Below are experts of layer 2 (counted from 0) of a mixture-of-experts language model. Rows are named router (the router's row for the expert) and show model dimensions 0-191. Each number is 500 + 25 x the weight over its row's rms, rounded and kept within 0 to 999. Numbers have three digits each.
After each expert's rows: "gets" lists some tokens that make up at least twice as much of what it gets as of all text. This comes from a sample of Wikipedia text that the model never trained on. Tokens count by the router's weight.

# expert 62
router:495470482535500547481523486475515495541488453468462540513518514503505514545511469521516497431484483504488469507491523493474520505482499546514510487492511474497497523510487543491486511510507463461466515553499466467531521483478483505490531500484541476525482519496535464508508488517502483491481508543493495448523529477481475454504515486515508544516509502517546492550499506514486484486494499499483519533513552504508495470497523489488446481525511472489490501510513516490501515509487542478472478503473479470526526496499506478563500458530450548476493513485460519473483420461550496527
gets: " have", " has", " had", " used", " made", " began"

# expert 15
router:486514500481498556500495494494502513486522487476497537478502499480520517511532491495514501498536519486503452494493532508526495501539526490498544492503501493514501508432526498547516489511493515538484497470496523475509444487510496487481515506483470479490497522543474504475507503503512456499504488454503509510476484490508480457488501511476502487507493491534494458511497484502476637485462494557499550465494476514510475499509502494534527532461519449500490493520496432507502489492496531495539510499476460494515503509561506496495507484517458485525493539512502487417495503514474475488
gets: " in", " on", " In", " of", " by", "In"

# expert 14
router:493546505503488551462514502477470498528515546489530507508529496534515512535537487459508488448520534497492519504468511461490521503536513513501466511518510480490516471507582442459523492530493503417512471498489449511508507524459501499450529496483454501500521489456486505527506453493495497508502505564479490472501493491522497505507502501490512456441493510511525504560518508485497488458458467484526501473524484472499489500495491517480490478483485436507484520521491540483520466502498490500488501491493527472499495514511515496492496483482464463470517539504498508457545495482492516531
gets: " (", " \"", "(", " [", "/", "_{"

# expert 105
router:489500493532490488470524494481499496480488507508530517491507491491508575492543491478489501443528499483458503485491531514516476525497478485499510520498518455500515497486516447538479492527494486540514494481518541562489580514481508506472518501489514502516508539495462482470528521503501494510492515520499510539516497493422513543506516488493488506536496508504567525456515493494489524435469494461486510515505506498508513495508493520481504457470510511513495505516489516491492474499476514478498498507541511494513510520483501500508479486522492433443501394476498550465513527486498472521
gets: " P", "t", " T", "0", "–", " mi"

# expert 99
router:515468498435499513496481508446478485477486536449454461486502559514504547510501504462502513488520525513492515471516519534544542506489502505498503473482490505492501523497534454491507502473499508488500492504519509493492537526475509525480421491476497494496504502456511503502506500525509478498515501495520525539508491498485467542515504538517497475465478515536498525505469560529512536465468502517499505470496502529503475515490515474542483481490459507495506514493501498531492519519499470559511505382510492488482526500478510507510511510545479470484488491527491471441506452518491514521
gets: "8", "9", "7", "6", "12", "18"

# expert 96
router:548539474464503520462486476497463501528504505501454457490523501521501530485460513499504476510499480485494516479493498506487536506466521487497505485503483501498496562484501511469533498517503495458480499544452548510522555504448500516503466489501580503503483510475493536503508514500520537499493505459507479481464477511494458489504518516489493509502486490498529481496506493540505566488487480464495533476500506496517408456494492530528479508487524494469508489502510493503499521534505482492535502492552434443499523492524502493527511525490464523497513516485501489563554523513471481514
gets: " years", " time", " year", " part", " well", " period"

# expert 78
router:507456473509513477492474498537473481465516513499506538478491485505514474497499508492501537545465510532486553500495478492476510526511495472484484451525521516476491509474443482504441521489510484471453506443554506492505561501459474485533488478493463504546490511514489547454507561502482518496513533445488519518511478488552466504523501507489487487509507499481512553494520496500510541498525525544472503491510518452497514597497491504468500463528488471489519510480498517493487495501533468492465500509523492512524516470528495509463487501530512463488476488499536507509510504493501499538
gets: "k", "b", "st", "p", "m", "v"

# expert 46
router:515578496489497544538496489546480499506530482468478536538490499475499512521501486498491517531491496518486551492518510502483523502521504507508502547492484512487509510556498519485447496503486488503521525488506522490498501497494483521539449504489428520491493477476488477543504463486510479504489522508501494494514480478478551485492505501506505491460499492485451498460481478444492456459468506486541530494500498526503541520503485485478553554532486516512491498518492491495502498539472493520494519497451460498473494500446489501510516511540562447455493491469477502468507558492477446507
gets: " D", " G", " m", " N", " M", " H"

# expert 48
router:552472455431494565521506505497481499506507501398439490486479522508497536517474497489522504489503517494501523520505478499501546513513510466505484484491489466515487519522535485495466476485506477516576499478529453508488457509491493511487469502499554507486495523502501509510499472492521470525482475527522500543523479497541546489497506506514491475496508505515542468462546510580507457463485507505504497549510517501502512493505488486520502493507488518492504517503513447513503502507491513537464507508451511505519528504522504510522502498516493524478517466512500522467512469567484501469
gets: "20", "40", "25", "30", "24", "19"

# expert 70
router:478500549505498500502513491510524537494513472495486492522521474485509523527494497460511527504531497473502480470511504506484480519488510485507478560493537477517508532498486515468499472510509544502575473502548523467480500487514495497478479502475536516459474498499487500474513496460492520519448492498502528576465514534441486486499480497493497461522500518515451493569495465475512492544507510509488473478500495496487487470499487509500482507513462479504493491499437447505506546512517527489519487489487505506513502531557502475547484500525509415513454502534503526507557520498520484529
gets: " and", " or", " &", " but", " to", " than"

# expert 109
router:488514499549516454480458506512479509511523529485530548453545485544489511476483546471536527505507499517514533452509485479484480511445503470493486428533479506488492512471492498481504487506492445487493502484506496497522488494495490495524537481513534532540530505533509509490495487539510535467509483475486540510525482525508478474492490496502470509504507507488517543497507495534528517513521480522450516485522541515474486531503497451515488401495500468508495498484452512497497531489517478496481498491516502523499538499492492519433493483489513478423492525508501503510502440504502475535
gets: "ant", "et", "est", "ent", "ard", "ate"

# expert 97
router:462512474542501502490506505485501525449511537485486456476537506511483492509553487451513484455508497493492539499499521493504495510514519486487504529491522515506510519492564538530503486480499462467541512506548558555499496482508488516503496508539563488524516516523502487501489520469492484525502508488512502542499487514531502504506499490487487481549500485517571491466514468476502501470491472496482465448504489512480493509504492441500549505528518513491504518488514525487497489500489506528501501475465467526523521447521504480495504537501522455454503526439471581474499488468493458483
gets: ".", ").", "\".", " .", ".\"", "?"

# expert 9
router:520504479427503557502512485514505513468509479505545499546510522487491516505482493469503487479475509483486435504496499478511589496463493487502503509493495488499504516453540473543522498511503504422561503480492509491503512503504492499489531504478469492487501518474479514524501522478503501505491512431503489594505479521516492441503496478514488490469492495504551514526514497494499516519531509486487515533514500500503456485497493533530524499481526474499505500501501476500528532505494500518512514392522502511513514504499497502498493509548476513496523474469474542496500524541495515527
gets: " the", "3", "'s", "ic", "i", "ian"

# expert 87
router:518516498496521496517483508501465494466518478502471498472486496514498488488567503480486503483528512490479543475489494490484568507505500506492494527530491511500500488488460529505514515506496538449503520492524473486504560511478490500513483491510544517519512473482486505500494543524515480502514474485499442539507516513523505531510484503498498498494494513518615474509498505506510502448485499542465497480478520499496525504493498457541509453500490521496498517493474519507510523516496479521515506379513531542516511517507508511475497513486437456448486512514542532475500512528470510495
gets: "ic", "ian", "l", "il", "en", "i"

# expert 41
router:505515508485492553455518490496509485549489497505496519503485497470519474506534499448536464529491531498529541484495478478438492488512510515493525492496504500497504442503512473464460497538512558524480507580485458491507509490494501506493532512447468482489490493450507492527499488478485584521469496494492508530521485503491523471493499502480495474453521494519486522553495423464482461458506503505573523513511489487509511463502488527481494493517461483510495506519493527503503465510510454477528504506519503455483505526544503525512482482461479483509485510512506511484516501496509523524
gets: " \"", " =\n\n", " (", "==\n", "\n\n", " |\n"

# expert 65
router:526480494506497560470496470507479492498515495475502520509494507513530517512553496447507518484485522490504507494502508516514532515513492499493479560496530448514492498523524460550527508514506493522519496492473547541518498499499501503487494504476606499507508483507517507473528516517509470509453495523502517549541512501491463458514503512491474481505493493512506554474521492489512510478488513562482495500492524511492494512505495516507483440501480491500507490515484498485512407480474485530515499498491543463513536526491507497517498482500504491406510488477489579471514494482493484464
gets: "),", " name", "4", ":", " -", " title"

# expert 23
router:523506473530511523501508518496543485511524525526521505502509490527510477521504493506509542529528508492494439501493514495536495499510505467496523508514500491507498457535544475453512487496484544470575503439518567566512503500486494490487482505466491473486497507499499537501495490495498476497511475489496488520487514506484504534499495504480510516451498494488451492531497458472508474552538488455516516486501496521495501545508482499545497492465516449496491506512553457488502443478496530498467501498540544523494487510538518473503489524524514471479513422488490483482525470429485503495
gets: ",", ".,", "),", "},", ")},", "],"

# expert 66
router:516507460460479459493536510468538462519494441493509516488514496510547453520495484481489469490478446495502492471489479512513498515543510487498506502528511493493489472503561544529505510500478511514466494496451490577536549498505494490495501516557509477509498522490489525484505494511497489501483503503504524498445517529527472484476509499486506484565497508518513506498533472505503544537449501443498498523505483520493469481513490485438465508493473491510485493513537517536511486520505438478543491501463518495512501518464504499508528497492535499448518508520513486484560506486549497465
gets: ".\n\n", "\n\n", "==\n", " |\n\n", ")\n\n", "==\n\n"

# expert 45
router:490539526521477509476514494465524484459527496401446450519487455510519522508489476447498548488528513510479519503503470494477503500516504469504508533497508488510505527518535555519564497513505491516484494495493538519506452509492494485521512517536537507488492508516497507493518497488499471497493524504509446491514525484500466441488492499500482523522499482520528529484495467519525560530462480491442498530499475514492512501508501469521535531431527501493510500508542543506518506489494514504449488483476492481489483491521516501495494526492497512497476529491474522432501467511511439514
gets: "\"", "\",", ")", "),", ".", "}"

# expert 94
router:520501517508504534476492539465475477509496525423479474478493507512495518552509495485502519447507487501479435503488496493527568513515483474503491522500482452518495518470524503495521515484522498524553492537576488557513468501486499503482534489491553525506498516541501550498502512485495480502515458487516529492508487515497516499507472489505509524579513490499538546470497525516494486506529489538490525444512498469482478493512494517475502465513529530498498480512516474486501477516494491533517494474520511492501516522509493497486482514481473519521487486432472506513521481467522514419
gets: "s", "ers", "es", "ies", "ts", "ics"

# expert 17
router:532515519487508546546519536497493510532468495445513486510468515523495514510500502497503495505505467479501429516485491531471501500527507496483439503502486488504502493517514491504483494510506506522513481517499542461482510483487502504528509529521492506512487514484492508534507443509501504509496525504498501523444498501548515540520511505483499512514502501503532457492559459490502545508563508483457531526483512524500457437518487481527536557501489488484503503499461453554509542486504515524423497506478492513483510518531491478506485485523509521458519408496506484542500485516470502524
gets: "5", "9", "10", "1", "15", "11"

# expert 89
router:512499495514495528517504490463495526437478523500462467482503542502531489529529497552502469478499505495512471489487508500516540493518504498507485532514459497501484518483551483473522496505506451512554498501487479517503486526478510494519494490530547481507509534447524461486495573517489482495483481493520497514479493514518462477521494515487492478523484493504523533477447526480491509485487471487474502475508469489497475536501507530539483468488480519491494490497536526477512494481504514476408503468482476513485584528519517520518517481516546487502517449531479444465543490548490497515
gets: "5", "2", "3", "9", "0", "8"

# expert 20
router:484508524493503483513509508500492494470491508494540515528511476522467440466536504533507540497472531506499494502514489493479538477509499481492467494477511487521506463540494505514500479486512511491457471534510467565507498493453487527489510504434456531476465510532492543468507463543522567514490487511475526463510504540503504524483481501504500478488505481508531448450502499546518499518524491474578514525512474530517499514501490449496469560523505509502488507502535489548499452481521532521505498491531542472478472463490485471510505501524474527535506536489507512501483520472509496476
gets: "\n", "\n\n", " (", ".\n\n", ":", ")\n\n"

# expert 121
router:530488496520507440481485497479456507440508497496492512495488505484495496492489491479498511503551527516489508488505502485557466496496488504499473553514506493481508532476460483556492485520503486418465511491547531490508506514476501505538518488500548493527494488534489541557512541501497487513458496471498509487474506516497513521457499488496500478536501500510523497528498507522504527540456508549510492500492483464499520547505500521528495357523522502484504507501505517529498508496520469474478506506529532498492511500523496473476497458485493487487490504494501505445495495509471518474
gets: "is", "us", "i", "o", "z", "a"

# expert 43
router:510489473447498567467500518472517521496518508526539513492502491572516427506504489487495509480512474505493480518494504518513538482485501504491509527499508492501510523508561459565512507527508478453496508476494508530505524514466501498471488497520470513492492483547494538519492476512499510498453508443503484487457479528504517469498503491500497481485510498511550496448514489509494587467523495516474507538502465486501467509508493505548530530497539503482512523521497526495501467503502491499548502459487496486510535482512484508520502500526462498416511432504494491495519508490493454496
gets: "0", " for", " of", "–", " –", " under"

# expert 86
router:498479563509496519504484505499482524471502508423569536533515463541488484522501517518509501443529466483503454478501501519489559502554507515489499520481523503513506474496507508520546471504507510498500497525517506551503509500525492505521494516458437468489525487510479513528499481491514450502501503487515506468459514497523513510520490507479506512496498510543545495511511476504513581493562500503486526541509490493499454479497485486482547502532523496481508514508507431501510504498491515510463495494511479490490512435506493451469516533524512504516532528510523525445507488505507491470
gets: "-", " ", "–", " to", "/", " -"

# expert 91
router:513480498511491506455497513466482506506564493493496475519452535497503541497497491500507541499475509494497493517463500505492539500542492480503513514488550487492494475530484483496491501544524495519511488523454436465517527499474496505494458502509447507515503475540497487460502512458490470503513543507522499516474520503507523495506498468525506553542475525499514504492487488525530524545448481483472496470509493530504451513487491530546500474491475514489477502488509443489501484503482435499506485486474458499539507507513509483522502529530441432441521450487462484487522518537514535497
gets: "201", "200", "202", "199", "198", "197"

# expert 38
router:508486494519496526501510516474473506480499492477475470502516524516502539501542497463510517480474453489496530506494518509537497505490509493510481519495468424522507554484502460520526495510502487540484514467474504481503564494494508490493489502490527487501491523545505555493505469510478481510491521543506525489469503504487474464504507506513512497550493476515498537533496520473492522423478466565488509484489493482509503501491490531538496421473513499505496515502479492497504477510489487561489501507457549506510516508465510460491479522507499508465509385510481488545511509521481521483
gets: "I", " I", " II", " State", "U", "au"

# expert 88
router:469491549518502519497498491572492455471521473513536504510470492497520534501510500510489505498512475495485523537487489519524540516504528525511492487453519508492510525528511490482493517498481532510502532457491495502488540494471517491524478476493458485480490490508488468518497458507483535511522527426494509477488506484503471510509498519500494492496499483488500540476458514448479474476461506528493485525487504503503531495498475441502546485533457530506493513520528511505498529531498456524477500487483491572479450449443485508509502470540550483511513499514462537425504546504471482478
gets: "S", "T", " S", "F", " F", "P"

# expert 73
router:502495480486499508481498525521418487496481545519474498506465486496478550485588496523523493449499540475495519506514484575459549495468470488497509552504520480502504507503532504488491527519505451519494492527495506512502509481503481498502461495495518516505497514492502502458510552508505509527490497477484504518494498490513511538513501485499491498525491501538504545485502507526539524429467471428550486515509493517486523444504506504527490424482522516460485499535500525527497483484511504490499502492544476500523550487516515484505504490486505534501518466486500517450487504535516474505
gets: " a", "th", "7", "3", "8", "el"

# expert 1
router:542532553516501531514491478527455506483477499414524528482468524521499507504507494470514476522522522500471538475483491496473531509468539490491504519530511540503503513498474466534522484511516500470468501492502474472514487489486501501501495498488476511507503484583509527490496493506489529483533490463486476483487505490433465468504501516496489500500503498511573503507493463505497456518515520499436543483497525483512461525492497461508485509526499509488489503503469523490494495496491512491536496444470479485501541536566500488482520498542509450500509514490509451469534439539491482509
gets: "'s", "ing", "ed", "'", "y", "ic"

# expert 26
router:482498536454491477466513513524510517515495490515548433510494478525510521508476483440500539548534482511489503459512464492532520518528520480511496552477542498487502476530490525446481516514516496489473490502503488497497573469516502520497503482478486482499488493513492504527496502542513548507524494508483470454532528490508498534506496489499492494494531480459434496498487504524490577442518487477478501519501511490507504497497493520458508466522471471493493527498479440494511516491504492559522492485479537472499546519466489527501508501511510498518489510536478496532496554454489483450
gets: "–", "/", ".S", "_{", "^{", " +"

# expert 112
router:495498461471492503508498504504481527545522487509543472510504505583498526527508514428508507502488511486498497505487516497536495513502497524500509460509511499504494473461530482489534495497501519454508501520502470481501520517483505503504533517487420485508516553599487498490494532506520487501474496501501480522505477528526504502517498491488501495491491513518532504500493481498477462512525522485487507465493500503504502494494480494548567498464501452484497499501489529493490488529503490524500497439491484531505530494457511485489504477550469488460437389490500526502491516505502462528
gets: "th", "186", "183", "185", "184", "f"

# expert 7
router:489478547459507482462515509492482510480508455525522515512457497439477488513483501408507503510508538508487482496514543514539507507449494505485562520529495522513502513520489467464489488503513520502445474453533554490488507505490507498485452503502527514478493511523500464481508497508506453502522488470490488467490478504507499527500493499486500545481486502507519560515512488485504471540466540527535504492503488520512509543498493480476473495472496506506491497490566513504489516501492541517537502411482537489511505476499505483512504489495506472503485513531484503563511546458515512459
gets: " |", ";", " —;"

# expert 49
router:466512532538499525507495492556468475489523471513557514510455504478511514552523510501502505505485495501498495510507489501540534505481511511512489523459502510515503487543483490493508501531487491500516517490512491507491518507476522512517505500480439514474475470484505481522499463496479514500514519429487483510437490503510485523503516523500495463517519498526470538447482503471466474440493485480494466493500525524502537477497480406496504457543487544495488511508510534504504530514488491503455506496476523554455443486479494519488500488526556456496521508516519553466515532502469492471
gets: " B", " M", " L", " J", " H", " K"

# expert 83
router:543487556506508525509509491491485506512508509529511539487486431529526515519516505501500502437532493499504437499501486535534609498488501511497499550525513487508504492451540479480504490520480524496471504531561504550510483504513495494509492513493451488510512503497500499513510545493498491501502497489501437487493518510521530527521505502492502512482492500544506504533506471495511604513520469514445514508513500503504471508493489522501507518494480503494511509497485479474503491524482475490543493416483492469506497477471501502503507543486522518490522481483521505462544499529524492500
gets: "-", " |", "',", " In", "/s", " go"

# expert 95
router:472495459480492498507513483501537501507470499509457524481532478485502464513543463526491513502519435487511492468516497497517488491512518500507471512510494527508498478493538452556515473514498488555470535523473442556511485496552496506477510492497497482495524486532500485456509478509507582509482464505496519530466508490501563424521499465502499490473509519487480501554488525516530525470486489509495475474490487513510473497506501486528482489465506511505488504496517487474499528477496516532487497523455537475493485528489512514484498524491521553460508468473460478550553501522467500534
gets: " New", " Green", " National", " City", " University", " home"

# expert 36
router:542504509528499597455498482499453524492486475485445516488488477505517508517518502500499514510483497488481489488489485499553483497493514506498518513513488477496499502489544468518448497492490466497470501523551486489505510507457492496492473513502478519505520557495519509514502466482500464501456524507489544502479492518451481440503498492503488438532495489509523514472486485483468607461482477508537489489501491511503487498502499408510464494473496497497506491498504510500505462483492552463511489464505507519520464486484512550495514479545487470500487509499478494497525503500515523542
gets: " in", " after", " for", " from", " during", " on"

# expert 52
router:514547557489494470489499506490486495517497485550474476516491500520499449494589496513504485459490496495504494479476491523511579502506505487490504543484482505505500520465498445476519521523504459515498490529543527526488515513494493509491509507527452520494512494483479473532499483480492515515448508458497474518474509510524424455486496517485487501452518495540481490521527471484485506534547491557439503453498494487503482545497515428520496508467510517482488493504501485500517494513498528473462500502528501477493495500493497472509503516522446512482482467495502543514521523456500486519
gets: " was", " is", " as", " be", " been", " not"

# expert 30
router:515491504484495490543480522513489504455478525518534460478497532488475533520502485482528499495530485505504457453497504499523436503537501498492496501507491523497501497487528452457489466506493464498590516515475494507502497491484502504503481503494593502496500484451494494540513501512514442498513513456513516490447511518497506490511516509473495524518496478516554550398521466503499527455478519511494517504512459512501532486514504496509508479480525477506488496512500509501502512491511519479468497507537485457495473481541494496520477514504555455510495497481494486500475523551472477530
gets: "1", "2", "0", "3", "4", "5"

# expert 92
router:501530510523496502504481480516466487518503503500488534501494493522498522470500524493488504542485504524514493507509507476532490516508475424495491479511502515473501546464503474456468500510517467442494477499491482461501566478476496502525543482493508480518490483517497543511517543481510519497502501507485471512529487491554518510513496498477490509549497517500556580471527506517490530463552517509478520478514531472480530575506509490475490477498515476515506519479490524498499539504516460471499498491559492485512504497491495499434484422492539499452473504497499550462500502478514474515
gets: "th", "h", "c", "d", "ill", "n"

# expert 3
router:491475488489493549442491529480509514470481480440490490502488507516518492535521497496509522511493504502485476495497500536493545507460509503492501500513495442511524481470522501471536484527506494546505503533545515527509491494479506506491536499516526471507527490484495525465508518483506560501457481494491517559537521503466433475496492486504500516486476487534507480509500439488515585496512497490471503458501488504493514521496468509528502486533528517502502501541528524497493470506472453519482507520468477474508505474569504487521472497487498550403502490488501525514481505528487506544
gets: ")", "),", "]", ");", ".)", "}"

# expert 82
router:524507524528481548503514511495482477469506450439504524498497510492524520559509451558493523525486483511510540480515524491532510515533490513507481519498474468500504549508573535523496493533478489513514515502472497487497466523542494479513539480533460491493521463448491518519493525501450494503470523526487473494518508463558484518511516470504508478534518488489494526499497492467511509468456494485489513520507521494498482481513469480520544513504501490517495494494500476501512537482484522508431502496443536529483462589494512502501525487499531495531482460476477488465486500538497492499
gets: " T", " B", " b", " f", " M", " F"

# expert 108
router:536517553475496500512505471515520527496497510470485508499485521488517532491530513481496518524506524477509481494491490524485487499450511468497503508510498530504499490495434468427521498473506498558483517498515511499493469501498504515501459507486545461479492539484482488480513505506505510498492470452491447521460471508447484439487499507479490467440518500497415445494514521523527492549546511443522508520505464516500493475503500512487543511489505513470499520477485469512510485526519522522531502477484507467509530550490490491514513512523481489520420517488498462522496539506515491514
gets: " that", " to", "}", " as", " mi", " be"

# expert 84
router:522523543465490486517505499489491505481481483457551484476459553505502469485506488427494520469506529478512520519507532483567482501536538509493481472483489514501497507496529524541488501493503547492497496525527544510499556515471488521484488480461525517491491524490511476498511523498498533490494510477504516560514501503441486479495509525498504488462518503550493520451485523512502564484516493490516507534513517511503519507500494483501478474486465514492509511495488503523505484503490514531549499395492450503515487513552501476500483530530457496448505476480494498524478452479482495528
gets: "4", "7", "3", "5", "6", "14"

# expert 5
router:524456520486482525489496479504477474511524544496480525526513517492510470525468511567515486496480512484492452497482502523457520487494521534496522473481474500498498468461432474447479456506511496517463505505489524481503502495516480490520491514525517490500479521533492489519510470476502507497521488517512475512468469497511454475501495467494503520536506526511476455557515499567500499455478507501538507472512462505505513486485488485510449565516498489516509506518505504482513482510502486470561497478465468520504527506460503481535509511567527526523450457481469475458499492475551487531
gets: " was", " is", " were", " are", " had", " he"

# expert 120
router:529499490409502476479498444500497492506508509505469511514494515500520516499620492496509501503511522506484538474494493501502525491509519491493511508481494487495507488484503489515496492494517492503552483490494472567502560507511506513497497512458506488498520496517493510502503491489515479504446513497505491510519500525519543478499513507493507483488482510517486524545496468487488566468498484504462543428496464475500482500504497501492510433455481516497496499518483516496507494499503495458485491494548517523519610489545493490490520526511498508532515506516486483510550533508513523457
gets: "o", "a", "th", "man", "in", " him"

# expert 90
router:509468533486508529475487533490530501549479527478502498524510493503496545493512510480508505527454494501513533484505482490462563511511516517494543515488522500489495529502533476475461491519516492497476486502537493472483517494497499507494438509496492483508505495480504500511501478513487441488523489467517491499503458515468519530501485500511506476458496503514500469503518486457490514550508486513487499436504470511500445467519497475487486495507530535520495493498490460491493420494518585561576498506498483487546499447526512543496492525532518459431509494503525503471505500519506496522
gets: " of", " to", " by", " from", " for", " into"

# expert 126
router:544537463543497525516498445467420527485522502497513476442493484504475533500499532475495524531471484506496489500504502476473481490452493480478526476516507486508514523447449487460484519518502513471528513480521535461512516498506505500515454487480465486503509501574463482517494536522510489491505518465491489494524463476466500479518537501490493482494488505472521481498495486506499616495488496498497497477518485484510506479492521489498516493535500438484513512499468483501503517531507501493499483489560532501523491520558493494498524511481506491426477482488514483480502526494506501518
gets: " August", " May", " November", " October", " July", " December"

# expert 60
router:485514474489517479509496489519490499482513517497476495460481484483478497456485525511495487518520519502512512490510509496463485501471487472492465491521469499509487542467428510512508506493486573444483490468499501455502507485494492499520521498517531541547522460513500515473494534497491537494504512467494535527516523515551511486477507506509492501507482498537552504473525504520531560547460496490511561466500496470504537577508482479530516442537508496494499510513501520483500493511526486493456499475517506487547528496513482499456517442474495464473453483548530510525526495510496487545
gets: "al", "ar", "at", "h", "ur", "an"

# expert 40
router:519493499542503535496508477521431498484514514468564490510515493483485531489514502568499495511478520521497449491495501481456494511494499476493499506497481483506503500502481495490513505524534488492527504484506534471510524508516485492504451504520459499493527487489502489526514482486524539503493505434510479512493490509508486506509491489489484477516489495482465480498492431541505613518545506532508522479491483478518507473502491485554506535445529543494511500500472460503503508511507523477534499459475586468501500527517492504499494505537483545474493481498521507489500490482489487426
gets: "6", "0", "4", "2", " in", "1"

# expert 44
router:535497519538501478512495501498501511493523519493486511513515504514502469489510495509506498482517449508476391500497511557529467510480505477497520503493518503498501499504515507508505506580504551493573541476514504486509527510476496505502487500496537487502512518467499498521508501485509409505473501471509477515497492496513500547504472494497500511510486493514519532555492492480524489502532513524472506425497478529502504461500505476519442457504474484497507483495485520502505445528496486529522504498559477561501497517508505488516485484474432449459506479474502497514511498499506471534
gets: ",", " Five", "ina", "aco", "ime", " ,"

# expert 28
router:506482442541496541506504490505516515502509528477507529479500472516528482513502495476501497482521478494495521490498496516513553507443548484503498557504519483486502524480519505532511489539499467475515504488518492473494464497491499510478478500517591504484494522465518497530498523511504502521517477479498496542515483503506475447492499491497504519489498492492627543517503455469512480455501495481446509460512483508510469479500488504555521511469507436501487498509469517484508486509493493490477489454444474502494499497534491510499490472515537438470509507479507490503535495501500537479
gets: "ing", "ed", "ate", "ent", "e", "ation"

# expert 18
router:509527484515499474423523490482533511505510493409483508519492496515500509522531500493500524513519467490505460513494520504544504509533505538498526480527504505507500534516497513494441504509492502473477507538490515492487442486507502512487527509514509505489476535500522494533502487510476466513510500501504487507501489496469477514490497474492487480432514497496595450471519464453503509549475503509508508472494517515512480493518514504553430519468514475496504514497474500504495423481510531527538505508509520482520489461496502506493502488560521521501493526522493507486444478506514498566
gets: " with", " for", " on", " in", " by", " from"

# expert 11
router:532513523550487500470512506514474498544517522493505540508517490532531521513504488504501483497516499491493499508501498503541544520493485499486498490510515510492502485498515508516531490522497499493565517493614510521508448510494498493467519500512486526511505534477485502435511479467496479511469507518484497511501502534493500529524501490486504512554481499516487489427509457533510550460490493439482507484502490517492406483506483416546517507502532519479502515498489513492505469509490471538470487491443542500506504514520494504503519482510521514488519510515503494556482524511507536507
gets: ",", " (", " D", "D", "p", "B"

# expert 80
router:474520486440488609456501499525510503498471499431541471475502503530480511516488485517537499514492457484480456515486497521529478517473505484497510487489478518518492498541490502500498517486498482465484512504485509531507484501528494485507533498477496481490482450470485495434494440504524484483497519508493517496481478529463511505502522507501481438521521493507599514530516476502515510481495491522524517504506538493503509497496480505503491443479510505487508505509480513495504520498494479523526495419499507549541501523483500497478497517518475570502500486516458513493506496512481501545
gets: " over", " back", " out", " up", " West", " High"

# expert 22
router:500503526497512482503511493491472513456509526493466549509507490480483433533472493500493508487496457470516492533479460491478526503528510533504495473506531435488508503506537479479529478497512531502494526478469535553483487503506500518483482502515483514488511529463494515517515471505505552500491495477496528443518475504493506527509477498496487495458480511523539472520484500499510488559577496501495457523495501517497469506508488534487430528500545464464503515494493533464508503524486506500521493447541454516501516539457495509497476467478536525525497479469499569507511521533499528462
gets: "|", " |", " •", "{\\", " UTC", " nominated"

# expert 122
router:547491509505491482455504472470494517441502549518537489481522502468490450496526506511497480523508530476505506497503471521521522506481504517498485481505510496519497510527508456503554501510512569509517519519423508481515538477493484512504462506494472528490507524457486509454498506482526498498503474460483478470458473508458467470493492500498494518484482494500447443549522482505484485575504512471534550462488478504501518503510498525476544560534478527513497505500513464496501465469490524505562496485520544527504492515487505511509502519526516511516531452487517467483506509476506478502
gets: ":", ";", " |", " /", "):", ");"

# expert 16
router:516535567568501509487484470502532505524519543384474458490506496511489481521501502509502515509472472508509439488500496485445502501470520498511506502504460519510499498478482520460522477510508534525516486550529528489495484494536500484493456514519492500493506518479485489503497514494517557502506495434510483503476502499482519474513515479481498534523553487510435568530510504507508517489512489435516524546498482534498463502499500470499498472469554488513499497492491460505488499477488499482466503510482493478490503519490502521519492516547447480497502514511492504511489540489473498499
gets: " also", " season", " number", " would", "age", " later"

# expert 57
router:561544542517497527509510509507487526490499469495551491503492501529513495532480491496501490525508477495502528519497499504499500499482519502498497510493519468522501500499520504494531497512503494461501497475515534518502492485491489497486449505510461489499497538499488533504498477503495534505513514453503503607495485509527506545492504499505507492540497486529526484484513503553503559503503501478493531517505487498500478489509488437530555532518519459496489493507501510494498481499491517536552503361470452543514517540564496502533512532542523500492503495483493501473505507482504496502
gets: ".", "–", ",", ".\n", "°", " that"